Experts of a small language model.
Experts: 96 squared ReLU neurons an expert, a sigmoid router.
Training: 488M tokens, 3722 steps.
Below are experts of layer 9 (counted from 0) of a mixture-of-experts language model. Rows are named router (the router's row for the expert), up (a neuron's input weights, with its number), down (a neuron's output weights, with its number) and show model dimensions 0-127. Each number is 200 + 20 x the weight over its row's rms, rounded and kept within 0 to 999.
After each expert's rows: "comes after" lists some tokens at least twice as common just before its tokens as in all text; "comes before" lists some tokens at least twice as common just after its tokens as in all text. This comes from a sample of Wikipedia text that the model never trained on. Tokens count by the router's weight.

# expert 38
router,178,207,227,211,209,204,192,209,232,234,198,170,217,172,208,182,179,200,194,185,219,209,234,180,199,177,170,205,194,198,204,176,237,233,178,226,210,202,229,162,171,215,185,239,202,181,175,163,204,214,183,184,220,205,174,210,232,170,204,194,201,212,185,228,212,196,192,179,214,197,173,207,196,203,184,214,191,213,219,194,187,220,200,188,223,186,227,180,228,158,230,197,206,190,225,169,169,193,184,194,164,184,207,219,241,225,219,196,194,222,214,172,186,194,169,187,229,217,195,164,201,219,191,217,200,173,199,227
up0,179,183,201,209,173,210,201,198,211,188,222,216,183,223,187,233,204,167,182,227,196,162,216,169,215,205,197,239,211,155,204,180,198,234,208,193,178,209,176,231,189,206,194,190,207,240,240,224,198,182,218,210,190,195,173,218,205,182,191,210,209,203,167,197,202,163,215,175,183,204,218,201,170,223,219,167,165,217,240,193,165,200,199,167,178,209,198,206,188,218,215,161,198,204,204,230,200,208,193,223,215,200,205,235,217,189,194,203,229,218,220,200,207,221,196,192,192,158,187,155,180,214,206,195,194,184,216,233
down0,220,250,244,211,199,192,216,212,199,192,173,163,191,199,180,180,222,247,184,175,207,184,207,180,202,185,194,161,224,185,237,215,208,173,204,184,188,160,216,236,180,184,185,212,203,220,209,202,186,235,216,184,251,241,207,191,193,237,210,192,183,186,200,157,214,216,209,165,200,226,219,176,188,205,186,188,189,168,208,192,187,177,176,191,218,190,207,195,214,172,217,179,216,218,191,204,221,204,209,207,211,201,185,181,211,184,181,161,199,202,189,185,178,198,215,209,168,212,189,200,199,198,214,188,210,191,177,160
comes after: " (", " ", "2", "1", "–", "′"
comes before: "0", "9", ")", "8", "1", "2"

# expert 28
router,211,222,226,194,223,221,179,225,224,202,190,177,215,178,187,176,175,224,175,194,215,215,224,184,217,187,178,214,177,224,224,186,217,227,176,223,217,176,226,178,179,226,185,218,225,189,179,224,224,196,180,177,219,191,184,222,219,174,177,179,173,225,180,223,212,224,224,177,225,198,176,226,219,215,178,218,197,215,174,221,190,213,175,226,211,183,223,189,224,185,225,222,212,206,219,175,177,176,175,185,180,175,226,222,206,206,220,180,180,222,218,178,177,176,176,178,222,224,195,180,198,185,212,222,220,179,216,197
up2,241,204,204,216,195,189,211,199,198,180,237,217,198,184,224,233,189,182,225,179,190,203,193,176,173,166,228,153,240,178,196,212,220,165,176,205,199,211,198,223,233,208,193,192,191,206,208,186,187,213,205,189,185,197,215,227,220,201,209,192,213,256,175,187,190,178,190,224,211,215,216,193,196,146,212,190,238,203,218,206,236,180,232,213,205,223,171,183,174,219,215,203,184,208,202,179,161,222,201,188,203,221,184,221,192,199,176,193,182,209,160,250,216,193,188,203,201,202,197,183,213,202,182,215,210,226,190,184
down2,196,193,191,205,242,187,203,189,187,181,194,217,185,221,177,190,181,215,188,205,183,223,192,206,203,176,218,208,198,198,169,186,201,170,170,199,202,150,195,218,206,219,215,203,213,203,204,206,215,193,203,212,184,236,193,221,171,188,214,183,194,241,217,200,208,236,227,197,212,200,182,200,150,229,219,224,198,192,201,198,222,195,267,194,190,201,156,169,176,205,208,193,193,178,220,190,201,240,206,205,186,200,270,183,198,172,203,189,225,228,217,223,205,236,212,228,206,198,196,219,195,226,200,199,185,222,205,221
comes after: "2", "0", "6", "---|---|---|---|", " January", "5"
comes before: "0", "2", "1", "|", "5", "4"

# expert 93
router,211,225,227,194,225,221,180,225,226,204,190,178,217,180,187,178,175,227,175,195,215,216,224,185,217,189,179,213,180,225,223,192,219,228,178,226,218,177,227,181,177,225,185,219,225,190,182,224,226,198,179,180,219,190,183,225,221,178,175,180,175,225,180,223,211,228,223,177,226,199,178,226,219,218,178,219,200,218,178,223,189,214,177,226,212,184,224,192,224,187,227,225,214,208,218,178,179,175,180,185,183,175,229,224,207,206,221,179,182,221,219,179,177,179,177,179,222,225,196,182,198,185,212,223,223,181,215,201
up2,192,194,188,168,203,185,202,177,223,224,169,207,191,212,210,223,210,178,234,189,170,190,185,207,207,213,211,227,194,191,175,194,183,177,228,191,187,186,200,247,216,238,205,186,169,210,232,205,157,208,198,222,193,217,218,179,192,175,188,171,236,188,204,194,228,181,174,240,199,170,204,239,200,179,204,173,181,188,185,211,168,214,215,198,188,210,192,197,186,182,228,188,202,227,184,214,247,196,241,206,198,199,202,217,204,201,173,177,204,218,196,217,187,203,151,212,177,186,218,237,203,213,235,188,169,194,206,214
down2,177,153,185,210,190,213,189,179,209,203,194,204,189,192,154,183,253,219,172,235,182,210,192,209,178,198,192,207,156,200,179,184,155,185,204,195,194,236,193,191,204,231,198,197,222,242,218,179,187,180,200,199,235,197,196,184,196,159,204,182,193,214,209,215,224,179,208,180,196,194,178,201,167,186,181,210,220,195,199,229,229,161,241,177,228,189,196,234,217,233,205,214,211,198,169,211,193,216,208,210,205,168,201,227,191,189,207,209,194,193,196,212,203,213,231,217,179,203,207,190,177,173,192,190,193,185,170,163
comes after: " ", "–", " mi", " as", " Prime", " for"
comes before: "0", "9", "1", "8", " as", " George"

# expert 87
router,214,205,214,204,221,238,195,200,235,185,195,180,193,184,196,180,170,192,171,211,207,210,184,178,228,185,179,224,169,188,204,208,199,216,190,207,190,180,201,174,199,199,221,240,221,210,170,226,217,240,203,194,217,230,179,188,202,176,229,202,219,225,171,183,170,222,198,183,195,207,182,218,199,213,225,215,171,231,177,207,235,198,173,204,181,177,185,233,213,161,220,208,199,232,195,179,183,210,189,208,210,180,207,232,228,186,242,174,205,182,177,178,205,222,188,166,236,176,204,190,191,177,199,239,218,185,210,207
up0,222,168,218,203,202,199,228,209,206,172,231,204,231,222,212,190,194,198,179,200,197,213,192,208,183,179,201,230,205,166,192,188,200,181,201,204,174,161,171,201,227,195,232,204,216,205,212,198,200,209,208,234,189,228,212,194,163,178,200,203,220,239,214,189,183,183,161,199,186,213,164,197,199,195,189,161,207,182,212,166,200,213,203,206,187,183,202,210,184,154,195,209,197,230,196,244,168,199,213,260,235,242,224,199,194,169,212,200,202,208,212,204,207,206,227,215,217,169,212,197,223,194,173,186,222,212,166,181
down0,180,218,210,222,226,173,211,211,206,194,218,227,170,205,218,215,180,208,202,213,207,183,176,216,180,191,189,212,190,209,243,200,209,247,200,214,235,218,223,177,167,203,189,209,212,225,216,200,194,198,212,221,218,172,200,172,169,193,186,185,206,207,197,209,199,241,214,171,193,202,235,187,216,195,204,201,226,201,177,209,183,154,216,191,182,237,174,189,215,210,260,236,182,183,198,180,209,208,177,193,170,215,176,188,206,175,197,180,190,208,207,145,234,218,204,216,214,193,238,173,193,199,217,212,197,181,220,203
comes after: ",", " in", " and", " to", " of", " In"
comes before: "1", "2", "3", "4", "6", "5"

# expert 82
router,226,221,198,215,211,217,184,216,218,207,179,181,228,184,164,177,202,195,195,193,225,244,227,203,180,186,173,204,189,212,179,202,226,227,181,220,224,184,203,169,171,220,187,221,204,172,183,197,199,197,191,173,233,208,176,211,225,187,192,178,224,193,174,200,228,216,231,191,203,233,179,227,221,216,167,184,203,174,200,178,191,185,182,198,220,168,220,185,227,187,209,208,215,203,197,176,171,202,171,170,171,174,206,222,239,209,231,197,180,226,211,195,169,176,176,192,225,221,182,169,228,185,192,193,227,184,197,211
up0,240,187,236,203,181,207,188,193,195,236,196,223,227,216,163,201,233,185,215,185,193,210,194,231,178,202,209,186,202,165,164,199,158,191,164,211,196,203,200,196,202,176,196,209,216,215,212,179,207,258,185,201,200,191,210,210,199,207,169,172,227,208,197,210,179,209,212,215,180,197,175,168,178,186,194,205,205,177,255,189,195,211,214,185,177,178,189,182,224,219,191,186,190,212,238,236,202,185,203,177,195,181,176,185,212,210,167,198,187,234,211,233,202,191,204,215,188,245,196,163,223,173,184,178,196,210,199,203
down0,144,207,165,233,210,251,192,156,244,174,223,208,153,187,208,224,186,194,214,204,236,194,200,221,185,181,189,184,179,193,227,216,194,208,193,220,223,213,217,172,196,189,197,207,190,200,197,188,204,179,219,205,179,210,189,194,198,196,192,189,209,202,218,211,214,162,170,189,202,202,206,211,217,202,205,224,220,181,194,192,182,186,200,208,217,226,205,187,177,184,219,171,225,196,183,156,200,178,235,199,221,163,225,171,212,197,237,209,216,211,207,148,193,248,191,187,187,197,217,193,188,215,194,200,206,200,222,211
comes after: " ", "1", "2", "–", "3", " −"
comes before: " |", "–", ".", "0", "9", ";"

# expert 55
router,199,181,195,227,171,204,211,209,188,235,229,187,237,191,184,202,219,215,205,205,171,242,168,170,192,194,192,212,206,218,212,199,225,219,168,209,229,180,188,189,181,181,195,215,226,220,189,206,221,188,188,201,188,247,194,217,212,202,205,217,226,185,180,201,185,211,172,185,227,180,184,181,191,233,213,217,161,223,202,188,179,220,225,190,199,189,196,228,190,197,185,207,208,205,192,194,198,181,189,206,196,236,204,193,249,184,205,173,182,176,186,190,227,226,205,195,232,140,157,206,220,172,180,218,218,195,178,171
up0,216,210,188,217,191,180,226,198,178,236,226,203,199,205,176,195,202,204,193,246,183,231,182,213,227,212,183,240,212,214,208,204,195,177,152,196,173,187,213,206,213,176,205,191,207,190,225,205,170,171,217,169,213,217,254,185,193,202,189,178,206,189,179,171,237,182,219,203,175,215,212,211,222,245,169,225,200,171,191,180,215,197,212,221,212,206,180,185,162,242,210,189,206,192,185,197,207,185,223,199,195,222,191,194,165,208,211,158,200,183,208,207,210,205,196,210,219,186,160,184,221,223,200,201,198,206,170,168
down0,189,172,195,193,216,221,195,169,220,240,192,192,217,191,237,182,196,214,203,222,208,208,172,185,204,214,242,197,181,183,173,222,208,189,196,215,218,194,194,217,199,178,203,196,210,202,204,243,196,204,187,178,195,214,190,238,211,244,249,217,201,193,213,211,162,209,171,167,168,148,182,198,225,230,224,218,223,219,199,203,184,199,217,190,195,217,213,174,214,203,219,203,227,180,208,192,185,188,169,208,193,213,176,231,223,180,194,208,181,226,199,207,201,221,186,175,189,226,197,225,203,165,235,214,208,198,215,248
comes after: " the", " a", " and", " of", " an", " The"
comes before: "1", "s", "2", "e", "st", "mar"

# expert 12
router,206,222,227,191,226,220,179,225,222,203,187,178,218,179,186,177,174,224,176,192,215,216,223,182,218,187,177,214,178,222,218,191,216,226,177,227,216,175,224,182,177,225,185,221,222,186,181,223,224,193,179,175,218,185,181,226,220,177,176,181,173,226,179,222,211,226,223,175,222,200,177,225,217,216,175,218,198,215,177,223,188,213,178,225,211,184,225,187,220,183,226,224,216,207,216,176,179,174,176,183,178,172,225,221,206,206,218,176,178,221,218,178,177,176,177,180,220,225,192,180,197,184,209,222,221,179,214,199
up0,185,170,200,201,220,172,238,187,203,230,222,191,174,188,204,219,179,186,202,218,211,206,183,175,213,203,201,184,196,184,181,221,220,186,209,197,190,222,207,197,192,173,181,207,205,214,183,203,187,178,189,236,208,196,220,182,166,213,169,243,198,213,185,204,181,195,146,195,180,236,240,214,198,218,215,184,189,248,201,200,234,198,195,186,198,206,202,201,229,196,195,185,218,190,196,222,215,205,206,175,212,220,199,166,201,219,222,190,182,175,155,181,181,223,206,134,174,157,188,219,209,232,200,190,208,206,181,208
down0,225,196,164,186,223,206,226,196,225,240,237,197,228,207,212,242,203,205,175,203,186,178,206,222,201,184,229,222,197,203,201,215,194,210,202,216,209,213,199,219,202,203,183,197,202,206,180,179,224,207,172,196,218,201,188,208,200,207,187,212,196,182,193,192,211,211,189,216,184,213,174,170,206,176,205,235,204,202,212,190,216,184,195,197,173,242,190,168,190,214,168,209,147,156,178,215,231,161,193,229,223,179,181,213,193,215,217,195,205,196,178,198,197,219,150,188,213,234,183,197,220,198,193,158,242,228,221,236
comes after: "–", " ", " |", "4", "6", "3"
comes before: " |", ";", "\n", ":", " (", " \""

# expert 32
router,187,222,215,214,205,204,165,229,226,206,208,170,227,205,193,187,187,197,200,180,227,203,182,228,158,198,187,212,194,202,169,199,234,218,176,206,229,213,194,186,195,202,181,230,188,150,179,213,191,182,226,191,231,228,179,199,206,177,172,166,209,205,192,207,170,228,211,178,178,205,200,224,192,177,191,193,171,202,201,188,206,224,178,176,205,215,207,195,224,188,220,209,221,185,235,182,173,200,188,193,190,200,202,214,225,205,219,167,207,160,240,178,202,169,202,180,234,223,236,193,159,169,214,226,217,190,206,207
up2,174,219,231,193,191,162,173,188,207,177,194,209,208,223,200,220,240,203,256,200,220,225,178,212,196,166,171,228,191,174,163,156,216,198,212,178,225,199,191,187,212,201,235,207,224,189,201,204,173,215,238,204,215,190,236,212,221,200,222,188,204,191,213,210,187,210,204,208,196,232,207,217,194,188,194,183,182,192,200,202,188,231,221,211,199,195,180,164,197,194,190,199,198,166,205,205,188,226,223,204,216,243,201,180,239,191,194,168,196,157,212,207,207,168,198,186,184,188,226,213,227,190,218,236,191,200,213,235
down2,212,212,171,191,187,201,196,206,212,200,221,196,198,164,210,163,165,206,210,198,219,197,191,196,213,231,175,203,193,164,172,179,233,195,193,190,196,185,184,240,228,218,207,194,184,203,201,231,231,217,188,148,182,217,179,190,207,213,187,168,203,221,231,208,223,177,220,208,183,197,253,202,224,167,200,165,188,225,176,174,217,219,208,213,187,228,202,188,186,200,204,184,222,226,205,164,225,211,176,219,192,208,194,199,142,190,198,202,194,240,228,226,197,209,204,188,172,168,201,193,196,201,188,172,206,192,207,185
comes after: " ", "1", "2", "3", "4", "5"
comes before: "0", ".", ",", "°", "5", "–"

# expert 16
router,189,192,200,232,218,210,188,215,215,163,180,206,236,194,188,187,188,197,186,169,233,191,231,199,228,186,170,232,213,230,184,180,222,204,169,233,232,184,231,163,162,226,209,223,183,181,182,223,215,187,180,182,206,193,178,185,165,193,198,198,200,243,189,168,188,208,201,183,190,197,192,210,211,196,181,179,182,210,189,182,207,195,210,210,209,212,207,203,208,186,219,214,229,246,198,182,174,193,166,185,199,171,232,209,213,198,220,183,219,221,209,180,174,180,178,180,232,178,201,177,188,204,235,228,207,199,238,194
up2,218,169,194,232,190,173,196,190,225,188,179,228,215,192,181,212,206,161,200,197,187,190,191,221,234,172,179,180,237,200,194,191,216,214,239,215,227,226,177,229,226,199,182,182,185,194,214,203,192,242,182,211,217,194,201,150,154,177,206,219,168,179,205,168,185,200,196,186,207,196,216,195,196,203,162,190,192,213,214,165,205,199,227,168,212,214,187,217,172,168,176,207,177,194,182,196,213,194,217,201,202,239,234,216,228,204,175,206,244,216,223,230,189,212,194,195,212,214,187,198,213,201,200,196,186,203,237,202
down2,192,190,207,211,199,205,189,228,202,186,199,202,212,208,191,201,204,202,177,191,224,208,219,194,209,164,187,211,211,209,180,195,186,195,198,247,175,235,207,176,217,194,215,212,160,210,233,194,231,186,226,218,215,194,162,231,205,213,214,158,220,203,198,198,201,233,204,173,167,185,202,183,213,199,221,173,174,205,211,182,215,220,188,202,210,178,203,199,215,185,195,199,249,170,209,202,211,203,172,236,246,211,214,200,205,192,162,158,195,226,181,165,175,180,216,187,143,206,178,214,196,218,213,187,206,199,176,237
comes after: ".", "0", "3", "5", "4", "6"
comes before: " |", "%", "0", "″", "°", "′"

# expert 27
router,243,227,151,209,198,209,183,213,208,238,202,197,227,183,200,186,208,210,177,197,198,185,184,225,232,225,190,228,222,201,184,191,221,220,181,197,216,209,237,169,194,225,210,195,179,210,176,222,239,233,204,180,200,180,186,204,205,172,199,185,175,193,178,199,170,208,190,183,193,224,214,213,202,200,178,181,228,236,213,203,207,184,173,239,221,196,237,223,207,213,214,198,187,220,189,203,170,193,185,209,153,170,200,222,195,211,227,214,206,191,200,174,183,202,170,198,229,221,186,173,201,236,180,234,196,171,206,215
up0,212,220,204,195,219,202,215,202,213,200,229,228,222,170,219,195,187,189,167,189,214,206,200,205,196,183,196,213,231,174,215,213,245,173,183,193,201,204,203,214,206,197,206,187,183,225,213,230,196,221,204,216,182,178,195,186,221,186,167,197,178,165,209,169,228,173,172,206,203,196,221,159,132,195,205,173,190,204,213,208,201,229,203,213,181,211,198,192,190,189,208,162,248,176,192,242,211,184,197,142,211,198,214,220,196,244,198,221,214,192,233,181,193,197,203,190,192,184,233,177,207,192,170,186,194,189,202,195
down0,210,223,187,185,218,171,223,200,163,222,167,205,226,185,192,193,197,239,194,221,232,211,189,217,233,238,208,208,202,169,251,206,168,184,201,161,158,180,224,191,148,202,174,196,192,212,177,207,209,207,204,224,208,216,194,187,186,207,245,197,180,199,196,225,195,194,204,249,191,191,169,203,215,204,215,215,220,201,187,191,210,218,194,170,208,178,202,208,212,220,198,206,166,197,185,195,174,191,176,190,220,224,213,173,208,206,195,215,228,233,209,217,191,191,183,212,209,224,221,182,232,195,205,239,216,186,202,220
comes after: "\n", "″", "°", " Born", " age", " Majority"
comes before: " ", " •", " Born", " Country", " Preced", " Genus"

# expert 49
router,197,169,169,215,162,242,196,183,219,174,202,175,223,189,216,190,216,215,216,174,197,195,215,201,175,193,178,197,198,219,183,193,197,226,184,178,183,210,209,203,189,207,229,226,214,207,176,177,179,175,203,204,217,225,212,190,220,184,179,189,186,211,208,214,174,182,201,175,190,192,212,224,200,183,172,217,247,229,204,187,166,224,178,179,221,176,168,240,198,216,180,216,234,234,213,222,171,183,200,224,209,194,194,216,219,161,220,169,151,204,234,181,205,229,216,175,222,189,190,195,216,193,208,218,217,187,205,215
up0,196,163,217,182,181,211,192,187,213,263,201,172,206,258,198,217,179,188,187,216,210,219,169,204,164,185,199,186,210,200,170,195,157,181,206,201,204,209,200,199,207,184,220,207,200,219,174,206,219,199,208,215,210,225,220,203,199,212,234,198,179,181,235,194,226,191,209,192,170,180,190,211,209,199,224,201,210,193,179,199,215,242,180,194,197,198,196,174,203,193,180,179,216,207,181,218,167,216,213,219,199,211,225,216,146,214,182,188,217,219,250,174,210,188,243,176,204,181,184,196,191,205,171,201,190,236,176,187
down0,222,204,194,172,209,184,188,202,248,193,166,171,217,195,196,218,178,223,198,169,209,185,209,186,213,190,239,201,196,204,178,221,193,229,219,187,191,210,218,215,195,210,185,208,194,197,174,196,190,192,214,170,209,182,172,218,221,201,195,206,216,225,145,189,214,162,194,224,226,174,185,232,178,212,182,212,192,214,208,215,235,210,214,228,209,230,202,212,208,219,213,184,210,210,207,198,207,218,183,227,241,183,232,224,192,186,235,183,193,215,208,175,182,182,157,212,211,212,187,236,220,184,248,216,224,166,220,199
comes after: "9", "0", "1", "8", "7", " COVID"
comes before: "8", "6", "4", "5", "7", "3"

# expert 25
router,185,207,238,198,208,233,169,215,233,190,214,169,242,179,179,196,180,225,184,172,224,214,246,190,191,163,162,195,184,223,169,225,215,216,200,227,225,181,228,179,180,222,188,231,240,198,179,204,209,208,182,177,203,197,173,208,231,197,181,196,186,235,180,223,212,219,203,191,197,186,198,222,195,190,187,206,184,225,193,210,190,189,194,214,197,201,213,196,228,202,225,222,185,207,229,180,223,173,183,181,163,193,199,217,171,204,212,178,230,206,210,182,206,192,182,172,218,201,177,182,166,192,189,225,205,165,212,201
up0,196,179,222,233,182,216,156,181,219,194,228,237,205,206,187,200,197,223,216,191,222,211,212,225,167,191,192,203,193,170,202,226,222,199,227,207,186,198,223,239,211,182,200,163,241,212,199,194,193,221,216,212,197,198,181,152,182,203,185,189,190,220,213,183,177,185,210,207,229,190,196,175,206,209,204,189,226,189,210,193,189,211,194,159,177,222,223,172,210,230,211,193,201,234,198,221,191,182,231,190,191,221,196,159,183,193,158,159,229,211,220,185,198,254,201,201,187,216,202,186,171,200,179,197,201,174,217,181
down0,212,166,176,191,211,221,175,190,177,195,197,213,152,191,203,186,185,214,199,197,173,188,174,168,179,180,226,214,183,179,212,223,199,225,217,185,224,208,175,178,188,230,181,163,169,214,205,195,214,175,164,183,189,224,172,179,165,188,188,205,217,177,189,190,206,200,178,195,214,217,201,222,174,196,196,199,211,205,176,214,193,195,197,203,179,180,209,190,212,205,169,252,195,181,205,236,207,197,173,218,182,209,206,221,217,172,184,195,207,219,233,251,188,196,220,229,199,195,180,179,251,193,175,202,163,191,192,219
comes after: "\n", ")", "\"", " Year", " Title", "4"
comes before: " ", " \"", " Title", " Year", " No", " Candidate"

# expert 91
router,206,236,221,206,210,203,180,224,212,174,189,187,235,182,182,171,186,216,181,204,189,222,234,175,233,193,202,209,185,216,235,207,226,235,194,221,212,174,226,181,179,219,190,227,225,204,188,205,206,215,201,174,240,223,189,224,228,186,173,178,178,214,179,227,224,225,233,187,214,205,194,195,226,217,199,211,200,205,176,231,181,207,177,208,218,188,224,187,218,200,190,200,200,181,214,166,168,200,184,198,181,165,208,233,199,206,216,178,190,215,226,162,195,189,189,169,222,231,181,177,230,195,203,221,209,166,205,178
up0,194,191,188,194,205,220,216,212,188,200,170,234,203,208,190,189,243,191,246,217,146,228,248,195,225,253,203,165,223,187,222,208,198,179,237,188,210,201,189,247,182,172,194,192,182,213,215,200,164,189,175,224,202,191,169,217,199,193,212,208,188,215,208,196,205,183,197,193,182,192,205,204,171,194,180,197,169,200,188,193,211,178,190,227,226,175,209,208,218,212,197,202,199,213,183,205,178,201,202,234,181,225,196,221,201,170,186,203,215,205,220,152,217,201,213,161,206,200,237,176,177,207,192,178,177,198,206,217
down0,175,209,232,229,211,186,189,222,209,212,198,209,201,223,178,198,212,215,195,224,183,193,217,145,177,247,195,192,192,229,194,189,245,200,205,213,184,222,252,230,224,214,197,222,189,224,201,207,229,178,167,177,206,187,181,197,165,195,200,216,225,208,199,218,159,188,207,163,182,193,208,182,212,186,207,199,211,204,173,196,231,193,170,194,169,245,199,191,210,235,170,177,200,185,196,202,232,193,198,213,183,189,212,180,186,202,240,231,208,205,187,190,171,195,209,219,184,194,199,178,210,188,215,185,162,192,216,213
comes after: "\n", "In", " September", " November", " October", " August"
comes before: "\n", "2", "1", "|", "See", "---|---|---|---|"

# expert 110
router,168,236,194,206,198,200,162,207,225,185,207,197,223,174,209,192,211,207,174,174,183,221,201,231,187,224,180,165,206,203,201,197,184,190,171,221,189,177,217,182,182,218,178,233,206,200,200,189,208,213,185,174,252,197,191,200,201,167,174,177,158,198,192,231,180,223,222,187,203,195,188,207,221,210,173,206,194,236,178,220,184,213,193,222,204,163,227,217,214,197,183,216,227,216,205,185,210,185,198,225,179,178,208,221,232,212,205,187,205,220,226,181,228,217,207,168,205,161,224,196,211,212,181,246,196,234,235,189
up0,187,193,208,230,165,156,192,209,220,206,192,200,185,185,214,209,237,201,195,239,228,197,206,225,177,186,181,185,214,202,200,178,194,185,162,190,171,233,198,205,216,215,165,206,176,211,201,208,195,212,204,202,239,171,218,165,207,217,177,148,179,190,199,222,169,221,182,232,205,203,214,190,189,196,240,194,189,211,174,183,183,181,174,170,196,192,184,211,196,202,227,179,200,259,194,190,205,208,232,219,188,182,204,217,189,202,199,238,182,209,234,201,212,225,213,191,191,177,193,244,172,190,196,192,197,207,222,219
down0,191,163,205,218,204,206,209,224,181,203,206,203,193,174,197,183,176,214,218,188,191,187,202,221,187,200,213,181,231,250,191,196,248,176,176,225,198,218,211,213,191,182,221,206,223,207,203,214,182,182,214,201,184,194,199,235,177,132,201,200,209,198,263,183,209,212,206,177,222,202,202,214,188,212,198,179,228,203,216,189,213,199,226,213,202,205,176,204,225,186,207,200,192,178,173,230,202,199,169,197,223,199,166,196,197,229,234,211,179,232,187,224,215,196,204,198,172,237,183,228,224,184,177,219,209,231,159,209
comes after: " the", " of", " and", " World", " The", " National"
comes before: " of", "s", ",", " (", ".", " and"

# expert 18
router,234,225,222,184,202,234,178,231,204,199,179,189,206,180,167,187,168,217,180,179,215,224,217,204,222,189,188,182,212,184,204,185,210,210,197,226,194,197,237,193,181,204,175,228,217,190,175,224,206,209,192,163,209,174,168,243,201,185,192,186,188,221,178,209,215,232,214,165,185,217,192,224,211,214,195,204,207,217,194,222,191,224,157,237,220,184,224,204,218,199,211,221,221,196,194,182,173,151,179,213,206,197,219,208,241,190,201,172,178,227,212,167,176,181,184,165,229,205,206,186,185,181,207,207,179,215,192,218
up2,223,207,182,207,209,195,209,199,174,200,196,203,165,192,210,210,215,179,205,176,194,193,210,230,182,177,208,208,218,204,230,199,163,248,208,200,202,174,179,187,214,142,203,188,174,194,203,218,245,185,236,177,169,182,157,190,183,232,203,192,244,214,204,220,206,201,202,182,185,191,227,215,190,239,209,178,195,152,192,214,219,221,192,172,215,183,221,206,213,193,181,199,212,183,202,228,198,202,201,193,235,222,211,206,225,195,157,202,175,193,177,205,234,208,221,220,166,192,197,194,180,221,183,202,186,225,216,215
down2,209,216,199,190,211,194,208,220,216,168,214,194,179,213,227,208,209,234,179,215,200,210,212,186,198,188,206,218,211,155,183,217,190,201,179,165,188,216,198,185,216,217,173,205,209,182,197,254,209,243,201,180,182,192,222,185,225,190,224,187,197,192,234,216,174,169,233,217,211,194,245,161,186,247,186,217,179,211,232,193,233,178,227,195,166,207,227,188,193,206,192,193,183,219,244,226,192,191,193,198,205,230,200,191,190,204,229,195,186,191,164,171,198,198,233,189,234,190,215,193,201,192,191,178,213,208,226,191
comes after: "-", ":", ";", "|---|", "idae", "Scientific"
comes before: "\n", ":", ";", "idae", "a", "---|---|---|---|"

# expert 127
router,222,207,181,198,214,216,166,235,225,231,167,186,229,159,168,181,189,210,192,204,212,218,211,208,207,194,179,226,185,226,217,186,210,230,174,219,212,178,213,163,173,224,197,212,226,204,183,213,221,213,164,179,229,198,184,228,195,177,196,188,217,224,176,205,197,232,225,177,225,209,170,225,237,209,189,209,194,220,180,238,195,198,178,221,223,169,212,192,210,180,222,222,217,196,203,181,178,192,167,174,190,186,216,225,222,231,221,178,176,217,203,175,187,188,189,195,223,217,185,183,209,205,203,209,227,189,213,177
up2,204,166,151,186,221,200,197,211,192,215,201,225,192,193,196,225,215,183,198,196,162,192,229,219,173,185,172,206,191,191,228,224,183,238,198,219,158,210,173,183,183,214,201,210,213,227,223,206,189,178,177,221,201,229,209,205,180,189,195,214,244,197,221,172,166,150,197,206,193,208,201,188,220,209,191,203,198,204,184,215,206,184,199,200,199,188,187,188,156,191,205,205,211,195,216,226,185,170,178,201,213,190,190,221,236,210,234,186,191,179,222,209,231,208,242,220,175,219,216,196,173,186,206,171,244,222,168,219
down2,179,224,225,187,199,196,214,194,205,228,201,217,177,159,192,175,222,228,183,207,191,193,193,186,217,215,196,208,175,173,198,193,184,192,198,210,202,202,202,181,191,176,190,223,183,202,187,200,216,212,231,208,188,178,215,193,194,234,185,211,211,241,192,199,224,192,203,233,195,190,194,212,215,192,178,174,159,194,157,201,204,213,180,251,192,191,153,221,188,181,219,218,216,251,217,205,184,226,188,178,199,169,202,162,205,200,179,217,193,198,227,207,189,192,203,156,192,221,215,197,225,190,166,252,168,232,194,183
comes after: " |", ";", " /", " ft", "N", " about"
comes before: "1", "2", "3", " |", "0", "4"